config.yaml
n_experts: 32
routed_scale: 1.0
balance_loss: 0.008
head_dim: 64
init_std_qkv: 0.0391
init_std_o: 0.0
weight_decay: 0.43
schedule: "wsd"
decay_shape: "cos"
Below are experts of layer 2 (counted from 0) of a mixture-of-experts language model. Rows are named router (the router's row for the expert), up (a neuron's input weights, with its number), down (a neuron's output weights, with its number) and show model dimensions 0-255. Each number is 500 + 40 x the weight over its row's rms, rounded and kept within 0 to 999. Numbers have three digits each.
Before each expert's rows: "comes before" lists some tokens at least twice as common just after its tokens as in all text. This comes from a sample of Wikipedia text that the model never trained on. Tokens count by the router's weight.

# expert 0
comes before: " the", " by", " a", " to", " in", " his"
router:517556560507453523582501521565467497490487596482465590533478455565471521495529541582540509477505497541421458477546479488458463509495458567525482419487522503556453485453460540566575550524509490517483518418531494491559421533488484487517465464480516484455499616553452459528531527487543498566450469469482553515530466450498518505525557544482494475525597490496491463515523462435483444612420538544493547531442499510524507451459507532478461426431491484513495495550444465521490539504476502506565466552569469416426500486524450488528453551528470444570504537597567475480549528485490530502507475485514552460508504545515462500478463463488477486498488570496459561406521494469525479430540486509511536500484474486481391540496480485446492454474487460487525512480476527519466523450528518
up1:513498538504499462539482547523481576540426451495465603538471540495449500514570433509533522452477505474520487463544581452533477492463506496491479415481459537510455504515572523481495489513522518514528504466463429538444449470582608572512538498515507476480474433453519496490456502541503444468489503554510549496403515445496494540546482455479565501511502486489556567519484487447480529493516545563525509440600505510543542549491451490508490494544492493504567500423627519490519556493446447497461528409449491446497506494476515469444545482524454479457497551468502547447500483509516491482545480555443493568537537470535540439424514474455475504497486437532511504435538539550567485483521476578581427525504513480476531505438488549519521520431484494509539449526456450492580544441507470
down1:534569490498484565425480469539463444537494522470523512572510506457452493494483522513471553489503480574471477502551487513479496563590540508531496487537474502553521525472573482537495498452517480474460511503523503488492493462591413568436528420542612496491472539572505555540462499410403526499531457507445407451538485529508425506491543472505422506539535513476494539563483544516569456483483493497580507504493506469503495481491537492509505474475468519473522470578548499467444439526486487478520553444500451543592447552477480493449466456524457431467469498490512475506537519442464477489526553524586526441576519564547494429474461512526501589517503490532465482488443446502490467423521561475524511573535473534481441538479493405485516515555444511533515545477486482434461538522495463

# expert 9
comes before: " The", "\n", "0", "1", " In", " He"
router:464511447488498524474515504512526534466453475472480431488478433466496546484544546570477551452516500553498485543416560568465500457439496475513454481526507410449470454516505544535482509498465534473468434547535458453529530477466505461482465485520507487495454457526586434438495542549489463558483450491490537530531521567546510444527471521491492466484448502492538519458447471449529535550483557546471524382486535496497595484525510539499433495486543515469418507533493493589445530505481605518493542572450606483481479428465468499435477547530485439480539562504452507501496457496521454522498486492423454430502515510443484508517439473513525551554500463547556567500495496539573533504555487432462480500547512461517533529458481560575522463506477456484482496501543581489453470531602529
up2:509436453526441485501477535501487545554483540536498461538568518469472552509528544463596506539458498546434432515518524537460573497560516503446488510509493458523423594497481454517515447556472520557588530539507445490522561553553553490409506543485506445507453527497520502483496500500433518486464541499575479491381501455476495433505506466452521516506463519432520525493523503509459440480514495468479428478463459499497468507548530507498452530537501495426489541461455480483527503505490443524452622433468477512507528556483534544482481493484515476524420467422489501605476521495528508553422466535454471499510498486528484502467461455450602505556516527531498450473503457534527452591461514534474436480475499580564526490519494493478471532524467506531491515519536517473598531512390548
down2:455485455542471499434495522478519462520474533516484522516453506535605579493435514482474530473545539423463550545507520566521529487555538453531494562517455510525553470493506430463573568472566492487548574462476515553522467494501432503463437519532504572588497568472492464504434552456477423548486522525475521532501499540503452486486513543532442419491442503504423461496542466558487534466442526548506528498519566528472444469498491494537515423445437504508462536434510484558434496527455508505544490591480491540426524516529468435517459543405491482494580513491544541538514541433519424498495465461467510519527495522507482517489555476525451557491490421521471507457388575496534487490556506513511489542468437536475491453522479476535521498472565475515486525503413557564505470510496470

# expert 31
comes before: " |", ".", "–", ";", "%", "7"
router:535539528515560460508471482547459474419455517483479557493467559604515479498428516521480551483519517494449480517550511514506541563560475547470526525538498540475518583547539478408486527441431547555481472450500598520454496525479504571503449545424512532448570468479468512455442488489543513460522572465514481556493502459542468523524472541525570403584447521516504522422541513512565479466552453482517483530517530500505474543510546455484532492515484520447493549447529568448554510554520506512462504464462489531542474437447490520498562503514483527482489499475471539486454516555473475481528504497488434414452530513470573456548470467546485520556488514526483501510455452496468462519467542533463473444557524436486434485466454516474481580480471522446422475417500422557562589520502521
up2:480523459467584518511495556420536464530544569517458553499481461538483475479489449478529429400511482470578490484511517510503476475589497510527499494482474533463515533457482575487481539566487532439475523523448412458510490500446451489546554510506484523512471530479526536461470501496532563464542471541470407451434604443510468506543555514521427449455499416561529450487472503462555508555479547475499528499406523523409495447515506504570533492475557513515546452465414474450554498503523534495521453573494582488485461517516568523547498468536457560504541530528478538550478495544513576487517470501507607470507500495489507503470525484518519495484477580463574497497512464542486482433483552459564514458451392466567501452497477553498500431460486504555491515493485538514475520477542493
down2:567552528536582528557499469485466514543512498497560498435521441528458506537511461446444529547450478509574524560573459518504563525511398503521545563452510514501475450528496477419491530492446508513468553551537521432435507486440477447527480499548513506448575466506518470518447500484502526455565464550489447484494453519561553436509496559533463454525548525484432524460504476543545570543453496464448510457479565435542510446467484532503457568563505477530518496536480574516478455512473575419478490511472422409546484459481530512499531512420499518527527472495529491548472522502507568469503474525534510485594469522510445476505440523530515522506387492523493510497455509518464531449445532482536462525482507485460465501460495538566478417525557471411502561525475573483440484460471479

# expert 6
comes before: " of", ",", ".", ":", " in", " and"
router:453497491455447480500598423418463438440491482494471526550504510513511440512455526427472531563482478497526510496510522465474539541501520503445529489494546436530483507552523478528523520478470504518521515538547481517518513509535547528448415481550497428524460536594427525564523517428448475495534497504525546460506508475551491480445490583541451518572563442577511471525464530501524521486545506482539521459493591434501496539541470479530487452450543463543546517468383552453498504478543478517552476510549531476588440524496465491526504447530546512553476536495535472470437458478456481528580502500496581462504505480561418519496507433557502536461472461429430446575536514483566628548485513502524485478479491523510473558526523509462526429510500496464523463470487518439472441544469498
up1:533506471513510479441458547505568450512467447525539510474464491532563450480585504508515542525526474497514519485471550514562480524553504409387540559464529548463494539527520467470574541430457520543472520530526523509538486461528440513556485461501519502468528512455522523371497418560517557485522485387463451446524533545510478594508508515440461500443523485519489539469528555500449535538497504507516556486521503519507479523499535503522475499467530472510476482530461490485553468474502497524476540443513571491496491484410464525465487507472527458376495510559578483466487502536540467506493488544541454486399486536517494576414516485536541504462508549444414528500392463515521522521533401496488455481573544517486506527454454552567462510467534488515459522523482412513491499551457501
down1:499558586513470452521501543471496517540441530504518488537493552481518485489455548554450542471534490430545462577446583517546549459540519535570485458410516496489552458480503502530490523550561519480501473569503493497449479477549505473430523526430464510496462466584500432512490626524442494473519432538568478493509539523495472545492498498470534507543374497516538504491428520438499453507502435441478496565450490516472479532549534516487639415440508536503525478455490521490506438534464420573480485565510557470487483452526528443519490507492461502484495500509525520468483435467482469502553541585494492449485492533428504484506503422519513480525476500520503484492576558486497424496475591507491506543486462510545519472471470479513566479546515468551493523527431462573545478496486460

# expert 20
comes before: " the", " a", ":", " to", " in", " ("
router:500553486504454538504586564543446471606532477515445438546525462466575466502518515571494491511557463543491483460544455498520498457470447488535580457494510488525470494531526456547516554470554491566489490519521495476442468548530495463492488439463592509418429503562479523444483541485499517496494531480548514428518436494476435481510545478461473438478543576479559532526501504492493539534529536555500577539484514570507425450470573513476569500469488557538470553492509500499427480518494489497501428489483484495474557515549540528484514552461479517483474562518539583452475564516488527483392517549435543524464509505529437534570532443525498392427485578444498506535490502500461479434464470512484510469504438482564494462510482488516477481490515423508454497556440474436446442500480528
up0:533532547574544444484491498473516456390452495513610486556418522565547493517551519511470488423489467483501453459473495494455525541512534527483500518515513501451453557454471448550565546515458490499469448503483475502498432450478516529489533512572517538472543423521487536474511505515535498480535488469562553434516462460544550492449391528570544453515499465503521530453465522487477577509477515496530517540404547476468511519436441520518540490558486465453502511538466502524519563504576549446476509522538580533503488439586527554522529556513471464448473447531521502549498463546498468397589494553486499455447478431516554555444505518485547466592485506446453588502502516488519503558437478462446478522513478487482509506486534522564470519409460528517507485468496461515467496524551491
down0:433463514512549489479534554471494475469424611508437525453474475491508471495576501516494453512446450508515500445567557497511515489490452558596477442460553474515529483474443518458477509496409494543545513444509484497503556534567522542553462521487494488468498528473488519425507546452522605498501601561492523488485435436451417417499512509559461507450502510512589467524475508561521523538441563506522453403499515519512546522502562509510482496482528488502533509477500480481487478427437476450581428481489507520467484537552545507555487457427532505500523477517482472495506532474488445604571492524486557485512507448448506511477459576494504493534406555559488570465495526491565515527465509484537501447489546515554498507506446487562494468513561482491476441458492488482496399526529543

# expert 8
comes before: " the", " his", " a", " century", " c", "ough"
router:487501536547565431545524551566479460485494507518518504548486510587530451503496534526561485527524499460459502463468556437456560518490492526521456519493505508513583476471501469459530519493530485440455446519433428487577544458531482456506538478579492508502513529489450535474481523481460610458479496453570497535468530521475413480521500440516453530496533543493468454539515533449487491445504546451511453524480536451534484561503366506501590529533493524476355509515485467503418440444595485542517509483538488457505559455514438466433533552492446562536518542514531500487579512459452492522474495535530505477547517556517531505414525501476508541527614441524520425524555511475484501452480511522580427572477455517504435461490483470529525496506465482486509494488470495508527490513514506
up1:462466458519511565568517500529594550517515483491478492507443451440462456523466550513451456489418495513566457500438459569532441469460522489436457474479506504524548511500463479482469479575485514514553500562484529483453462436559500505489486424546491509464550507537543598522444517490541493480477596575478457558558547480532535537394525585416521564469452520551461469559506494562515487593439567543445485426459539468437493405507456504533471459512487463485492454489465579460556498449438542530523575473491433469525537551490473467547506451534583516522423464539514485471435478502523478528484482494491562539522462493467512477463512521423476509499526525505465518525521492535455502506478510445439537495464514476514519564470543502498506506553460453473470485473515513478497460511538488
down1:527484552456492451446504480474388526476594475473491489538535557513539467504520510518505420476478486529482523504483482612489469462485472435523526466539527478448525488534477495533433583564488470570473516497484529465514547516495540526453474567496489486462514444524431484472511559484541472439490505572580572479454519421502447467476373491484491483475514535521514486534484480545544490523546513556532475509410520530494501531544419487498502453554499485480553524456487499498536517482511451528508462461456476506533544571526528405465523463545501554471549530509542503462520559541478460538529497481508541554486514459505454579534537469484421531513450537498512408507493537482508557544556486510487413477452514494436442479524459517517467573451630546512507417486507564508481511546468522

# expert 27
comes before: " |", ")", "–", ",", ".", "%"
router:480503496469480464468464576573488517486538522496451532485433508478474460492461568471517584480475507524487489496483457535504510454499560571510462469551551463480515426582583415459548576515454538448566566602489477502521532436506465473431548513519468506521516450503532503496524415432459497511507516430552509507448514444498480482461524514455525521494459476429447488538526626593429504465478491522475569572476469468554473530528495468495585450487437504490535552462512588515544508545496490569502541539468542503458459519462512550515496519464565488543561529487524399457526437558487451530537442463528483532491501494460482483502488428549524494488593456510510501545507504513472447487465516528512538479549530506572534481535505476468522489511548556524425495517530486450532492513485485
up2:466464495506483508447539484572514465504413517506535477532476539494465496528543540605467475563523477377431405474499518578473486469488483476452536482444512463502489534494601463530472490434499487512463450477533526478530480469536538518511520479468511561448491524543499538519452556512564470534486532620509472513432484504479546472501466454484567540449537426476486462527547483455464424500458470510507472460473471552519580510487506502457497500569513498492456545477545525521555529522528491490458515434476548440534513491529551468492538473545535451543510510477513550511547485451525545505528526519412435489578526495520472515496501584398553458520520505523447525528547509443485495567465420415535458417442527433512516541441507497474474516456469494535509480576526422532542482486481508
down2:476566457556527484512522478481541529483529483492469542443498518562542523503378477479500477432587513508528564512501495560540484490513500480511506458533555473479560539543497469527450562523491566454500498427524621489479517482549460552527543459472439466500557499476499410489482472530473515492471527491497505440487470550507461442540515521508518539486462467497493534430527494477475560424563496447572512483496431483428474528477413488494553443516479487531499496474391439536546594482517585509475565495448485556492527454521494451516438464462513485440543512523470502491511512476484537519490527550579502522484490520550436528540584525552493495423521454426526458541475520473524474511503550456540458552504555484421509498444534412520496488489534518523547501424407571518523504506492521

# expert 23
comes before: " |", "\n", " (", " and", ".", " of"
router:447519508555481557562559528491477454543498503471478552505444542521498418547451531493615550537497497465479546498485432526480503532488546471508523482490470527543557489521467512478517475486540509528497492463512475457503535470586502458519464472507491430461459529424504541487546524464527468517500481530589533523551468483475527448527452528568512496564485561552487542523497542486456522487538509545504530425540417511540509472469488497432476538448471481510484537451484473397499588506432523462434493475434522556437473501492507420471467456495498528490507495465442441533437448451473447457543476473559487578481475440440487450560447435497531471444575512545560488531510463511510532476484493534529555516568431554486494497491452505465451459552486398494533461505551451539481386546489480
up0:509468445495484572502467499523502447439512449526450545469499508436520551546482491478526512474506538531460524454481517502506457493479480530543611505531488468526499542457520536481525546420518519507522491538480529498494497443459474565461506498557587501479488562570539491481520501584526496457489457461489525483498535508500532562466493561484597532471554512523485397415494470509553561504495493576443490502532608478505501503471458526506450501542531491527517523487480458520486448431525427486498463476501514495475441439497486535501479514505483500503477470510584541454555487455525517548430520458531472478443372533472468453506562509528556488477418512470575550458508515510413459467494530504495565423457524502578471575473469489483607467481548506509456494436517522447391553485475453
down0:444499520506443498442531504538512508524483574545472495493384443573473543515476511471507459511546445488507579571536505467544468510540468500484545448503489515528467517555451499501478485455519556585499565534487532438509447538550451487417488488472462459499503474503552567488462509521500526540469506452519546467491539475573477464497577470516499478528531497466419483491548478588517487539526488429487464529473519504485539520480514495490487536555556504536422579536486526434583506470486449502442519422548489463447502490492504427456476529605484507384518551560516486586513491461526520533519499548481532492548525425497449492537463502444485461473574494481443465531452499487547517590535496494439493478487459471489509451482469446509522537548464526424441499435523462542586429481504470

# expert 10
comes before: " |", ",", "6", "7", "5", "0"
router:531460490480464515429463451555462482442472485482502571474502481536530580507576489418565531551493471472478542496563504489552524496493412582513386530457521543492476492560477464566476507470545506485501492459492512503498563483514503489519475465462452577499526494487451526510484467444581509467472506447438525508411459456607509536411509493484526466582474489485474525435494450530489558562468526440478553485497523497554496482471537495525526479483458546481570572536540511559473503521488556516553530529528475546450468480487494403540462553484532428499497474508508471504537466509562447535501484492414484591487485520474481475523457478480488490489546538563473498505510585468543485570572495540473453478522533489468595508497547470518405441449474513451440529522517528531557536469531487
up5:616489518479540513491451571478507517507511499535501523442503504511462524616535500468479460519538434498482409549480481513523442513507493477454557495502541476478478559441515498412510512488461573484464400505499484504505539535514552467488535572440487489481562469552536535491491425514498504450506474541509525438538541488532515496480472492454550470536524491507506481485499552491539532520478437501539521383473554391462498509531450535577430525469539507462475499498437534528461524478509470434444527486467472388538531510514555501523474452504535528479485489547466476521473487482507520507463485548491511474512350498462511519467533567504536488508599455393544476471529390427538485489504481523512473509483481503543502547482506497500501500492494476507478491536479506522508526370492395
down5:603471522461484515545460509476513483466507457526520530457521541548515469440571529471525442465457522513455479511489541448598504510460537489507531441476491518505455498486467486506538550593500508536471541477454571483501477493493550522517535473534518443547491523450522452522483463504547435485513514467434462434501514548457570442506517558518533447505550564542457543579457466501485463457502517576459585488505497442465558548470477522536495462472474488534563481473441404457473499476462470495419475423550471477492534501494505511511442535466503463590502494574548523476481517427462590470568463464492477536494473437527478621500467518515487530523542556478543529506557491484491477482482552469452455494549400448500493561485533539579529495505483533542559456455485487493446576506438495

# expert 7
comes before: "|", "-", "\n", "==", "The", "==="
router:507478585536568526449507499510499478522505514501542491492480555499564535491451551435528518499444514504492442488487515541482468465589560463445495553582441537531529493459446508480420542555493440521508450487396558499511488522474509541470442484475470498494519482547463483498499523473523459489448517521494512482500473481516526524537539500400535493444497529555496592433517605449516590410515506451495461522490487503482554513513413494446550544498515494476539494543505470468434489485509421553452478511584523497456510526504431529463514490469430497461521488470496423531448463522461555547554428438539493475551494517462483555472454491502513446536532459513573508512488509507503476467565533519476487478468599584529504470509542482387473521413495490569493486507506477504516451596447502
up2:519548470564477585536526482470466446519537557468475451513535458547492509543481451500443491448539538527540507456458494485441505492547442523508497448441536488570450518526486542417518533482550543439524465506521518451576466495519475449506507532420496505528490513507471524524468465526466486562584510471510479468558456493519467505457517509537446530487576545536478535456564537570588560515501512428545473491480464496425436538506589435492550489491513522477519492471476523553499540475391489422459551504524573494573595551549526461435496510499560511505516522491464531405507500468554481457429561429607521556455447470493526486599502522498494516532565502451484468449476514517449520502497471539544548482504513472507510467521458503467524508483485517478496543573462430500488488467499442
down2:506512593500485442455491540467431503502436464448480470544500530490503491490462541481474486519536489461498503511519493482544543472598498474553507495532519551497607504429515513539502460550536410535480577599512483454476513519573499493468514506433499511462519482457460499522566510526434526479370508439473572474453508544458458540525530476477501476509496539509479494408455526452434428481497493467521519541520448429515462544451539435499508544564549520506482532506521511424535473519481426461578522478497542524541494493572427544479478517542554523559460498509454509548477503431474541479475472498505553487515515485473558435453546495481467559439574509489600398508475493516542473464509522510544492510521457516548585478499518512465474525512520525522502482489485529548531614485422494

# expert 28
comes before: "s", ",", "ing", " of", "ed", "y"
router:557537461475474462539567575429446433526443466492472452496566523475507476516545480452469531456513483546480522507475489485484473448443554470480588466501601412439579478464448522477570525546514519552466540540484519576436455531577495483511555475484464471524489494451485493467449482521528518476555461460569516536440502455547564590450562572484447516441554465484462424552501540485478464449485496448493493481532522481530507486542557469520537425531529448515528421506470582493532485539521460496537540429554536474553503517560491582496542466587486530450523512541462542557554514469549539517497490481523525470578500489517504489488477473474518477521559495501500506472486466500439477501473461439547512532486521536452467473493526464598483498450508508551546472545508505486460420505440500
up1:577585507499556529473450457534467513551513529538511528509511512480437510495414486494513429447511509536519486579562581449521492535532507504497467494463481486519487484452544542469508498469524503484576478536441596467575504446507532480499481494469511507466477529449526541455586477505533496491545504600457416497555509530459484514511494437474578489510489534484480507500538586467482584483468536503437431476525504530449522429492425408484493424500484485495478550477504433556460522434496521529497486492416524456505549523491434527447464458541485520520534469529511449486545504581539482521473444497558512389485456503505433566511521534460531524561576451459544511575462450527516525510518465493430490455419461565484542516554509521542499457476466507457452488438495529501548489530509522
down1:457514517521483524552532535528495472541485515550408497476452569543515561487440507520470543497499519534525557473541490483451516422473474530553499504527523486554508529542509441459543533546519505475508511481553456462545429435479512510473489481415408429474526438503447436456535497423463566561465495480490467435555569484477486481437540497588526504603518489596444500532546448522513517513493483534581517486458483499507530439506505535536509521504509575499493567484467460443536527422461503457512514538469541523479463494525394541539533525519603522554517526466589547496463407442493497481516470518410535572478513500473475554538484483508513461442480534532448476434557501458570529469463479487475503510453439440512531554536452519497492428483523492495473491514549528526526498460492496

# expert 1
comes before: "\n", " ", " 0", " 1", " 4", " 3"
router:505512519438596497439442477561497506462441497501518569560465504513489560481530486548549415475500482506509550567474524502470480493436463499472558471527522439493518502451523483559540520492494529445431553446536504513492497514416495470531501461556503516475445426472437618506494559558551517470536547488499514542529502507542460495577530440422475530488510480461460487513522502499406477487464467561478540474503483499475471405501505491520455511528519548460588492499527495545466557468599432487509522575520437430448541538550541568529477489505543516446501503476512518521457500584550577440431548576542481515466517431505476484504543536520495454514469476468545493533539530492435477483479527489521513504486460538512449487423431501563560510527553582553507511550550546512471525482506487
up5:558492545496408481509478481576559518458509537504423451580485543560498536491496473482519519587528453441533442438532455478493365558495554454536544469483546525550497421508490539463488505550498492491540489482472509485411580490516543543556477539508454453530544487479460559488465480427485525525491437521458505506486526446481496518456438532495549449458456503516511478542529494505502506541515536457569406481546489479429518493533538506495489477454480529469449514467527430509543543547484573546456517457504496506517515467434454492566488456458476547518562528601498512463495424586486543569580598456442513547513500521514544513486512530532486543444584518535536526488461471498519468489473466518492536468485486493539485548558499443481505536531477487556487518468449431558504477450518467
down5:488493530545454494530498435545497484509482422493571526437535467493545581482488480470494451570547505519515511450565503537504479556493515528586467558462484480511505553510534523493471515544502567531456526399530499473530495524523532479493583518503526502470449557457465411478471458459497472424536480479434480542448491479492550530579571557475461493483569449603587429469469537461509552517471521551520464524513523477562523507427448482493501497446487430497388491536491488633424516531523482436504456503459487512578529472523459587489507444517439450520470530505486508468519537461489467547496551485525502479530508507516566546571490494493494573467456478462496471534500449483558499477495462496488547511503497527537444548551527419481520537553484516502446430447499512488463451503469517

# expert 12
comes before: "ed", "ing", "er", "ion", "ers", "es"
router:533531528500480536515444474564508548503557456494537513498466520522514515500532530536483491497524496519525543571558478460443525477511501464414429467520537500478578463572579513469493511489512542512426513523428551521580474503480559470472587533446499562577495483445506510496476459505451561537497532479503485555600520564496501476449486489543511551451515572447402452494485423519537490477509441459565493539431450514435463407485487540497499526531486570463507427508530515460527422502462463536486477484497554534539493529501454524543501520466564444554512485490471548436476522495574456508504511549377549534455464441507515519529518514493524539532404465528520528486412384474509483509551527488479436506542418511518505469461583511487495483517523477523488495470491534465505522484497479
up0:508479489508570469547493518468487436474404489505468576468491544585556500543460436435513483528486502555437413459512534525515531510481469575532444464474507546541548498487423490528453470584433553487558447476528550489472604527422500501581517511480492503516498444525422488477568471508550455412527507493486561538539488560478517509481531482490529470488531470566558519442456468468498476469452479526471444418519496489511465514456500494548519463452495448451509535446488515495485515496493508452470541496393558430571549545529448499499524456550562544495471460533479520456467506566508558518539530527563562525516488511485506543446566472477529443423510503494554466476513460480512488517472511519487490462491482546467539521494509501621508437424491459471552530536506526493462578499473484
down0:512422530555517544512426501523553518505424511513517504552523575506438499491508454504491498500465502460485447488501517494526481534500549521492481521471467408506517430442497504493489479490463428523517507506533500499508496488516444456497490555470487506484510496544571490471507464569455555510523552470392427470475517543537488521475634528485530513480485525541509536515450560473572475502472484514540509471448519534557500504531478522489522589537517484500443471527487503561474538526514461473484406550480586490543426497443561567574509579503534464551507488501511484480523465464493464513450605472542500422522502481455539402522492402523548466442544481562439487463559501531503502471467496591500517508472471529560546488464557438502542534514435460427481541494501465479533432395526463

# expert 17
comes before: " |", "iss", "ult", "ilitary", "atch", "ag"
router:443528466524477557579469543449469544448491522510429476498507479527518524512461463516505534530453515557520491529480461543531502463519470540532536480467536525530510602465532480399480485545519501556393492498531480428445531485465483577549539481561457549518445429456557449446546507474488503450489485539494435561498498453399522472500494554525529484419468442505456508495459548504516537455490491479572420488485502499495527508520423471484481580496496486469506581461495447468498529486442581478421436548464476521514483455482507475496502480472514531520516521471497530458515556520493453464559468557494498519572549469446487463600511505475497496503528524524590548484508444498536600499540555528484501486489491513466503518447497495431559510379428497510571538553550450477503545520478524
up5:503437434443548478543550543463530497540469507490513476516473479523552541436541452435486473467612479483455538506513465530482427533517483530563511493397533403553476467501581556491474533486458515445512498530440474531498489468524459479467560550475486476600479518492554509526448500580495549474505462476458489404522513535487521503462597493498534484516487484553528486488480510527478515512501448556562474514488507506525447516568570492512526520555470468515528452501477486486546476484500451454479496531540485393563459547508480563504487491565458484539449564503511521482463477500419531477518542504545504558463526511506523532500495472496451533564479489461506508443495520583486554496556446411520605539500463546546484513521411526559509531458524475627545488514487500528473470439563480
down5:418496517529463484522617440493483514534529493473497533433521425439538531489476493445471444544512489455507487578486505439539574558514511499490461522499520486490520476540502514529586552500444538489525521528519482494529550496495551539465474489533466490533568446480507425441473583480524517551467568494484440446495570494496508485577532487466516537536444487522487436472503487480455540458504562451448515523483481584506515525535509439493511500471538479475490584510515468536478506494484498467480530488467523543503496502510509406532532517533500503511588471475543473596416418522445516541416530460546430547499509525442514564512515474513519537539522486429499428424483492474513494505422413527494631549482524460505537397516524554465503490521436448479457482521494513476519491583531521

# expert 2
comes before: " of", ":", ",", " in", " to", " and"
router:515438495464518435449519562441542550480580479512467525536465489531533490509514541489460466487451466498560462484515530486563501482455509476468497481480578543442546451544513458560521549461563504499547520534543518465470508459510569510412549519463432518427517480491474474524500460494454455414436507451534544392562525548606545510508528518515557501504492479536506472513475542535527483584479510602425507488487553463506450481530516484510512412487550405479510519548543543521478462544529480502572530528487502521505579556453470483451461534431508545432506471563508468517493459481487556547490531489530530535475506470494495535457545457478494498506535398523434476490434509483538522516447525490540542536416426578418532491522478491519520424513502491439494530510452539483528496448478463
up1:428531509513569498531479513452526433451470539452408485518466453499488526452480532507546525495449476452516394517493471519471488545498464474447487512453525477515509534527493475471441503480440479605460520536456497473468465488488456582530504499555493441510480540480448557534497471487567569482570463526510439548460513512497454507490598493400517452534493470507522482447506548448499475533427549444551475471390481505448484524533499451493458509518514493498506510571458475564507464538459503493522534485498484445481442478478506528423489495547479524499489552591492505489599491433496496510514511501508512556478516563540498444513489561522488483501459472488452553494529421508497475460588413547489475587589533553473466491439534505495456510462553504486583542530498429565588535497506494
down1:496506446498495506523381524471572514499566471499568527514510536457505501507528475471498486569478510497489499526476535511534480436475604477497449518503445499534504578411514494407502477541451476476526473478539509523521537432435425511507512469534480594485465449485517522479563446514474509575525395499438481481516540527514491414559490542470566503509555460472593444477454501477496504471475494478538524532475411506514524516541491507484457539547528521493593484458524514504495550509461454492495545446476535500468445484505553558540520546491503483478460446553432453534507512514559577551418486474491464497496509408550457450515532559526514471483502409533478468514544514531454477519430472554439534559553527458528477490475465481476542526527496564533498533473436461487515620460495517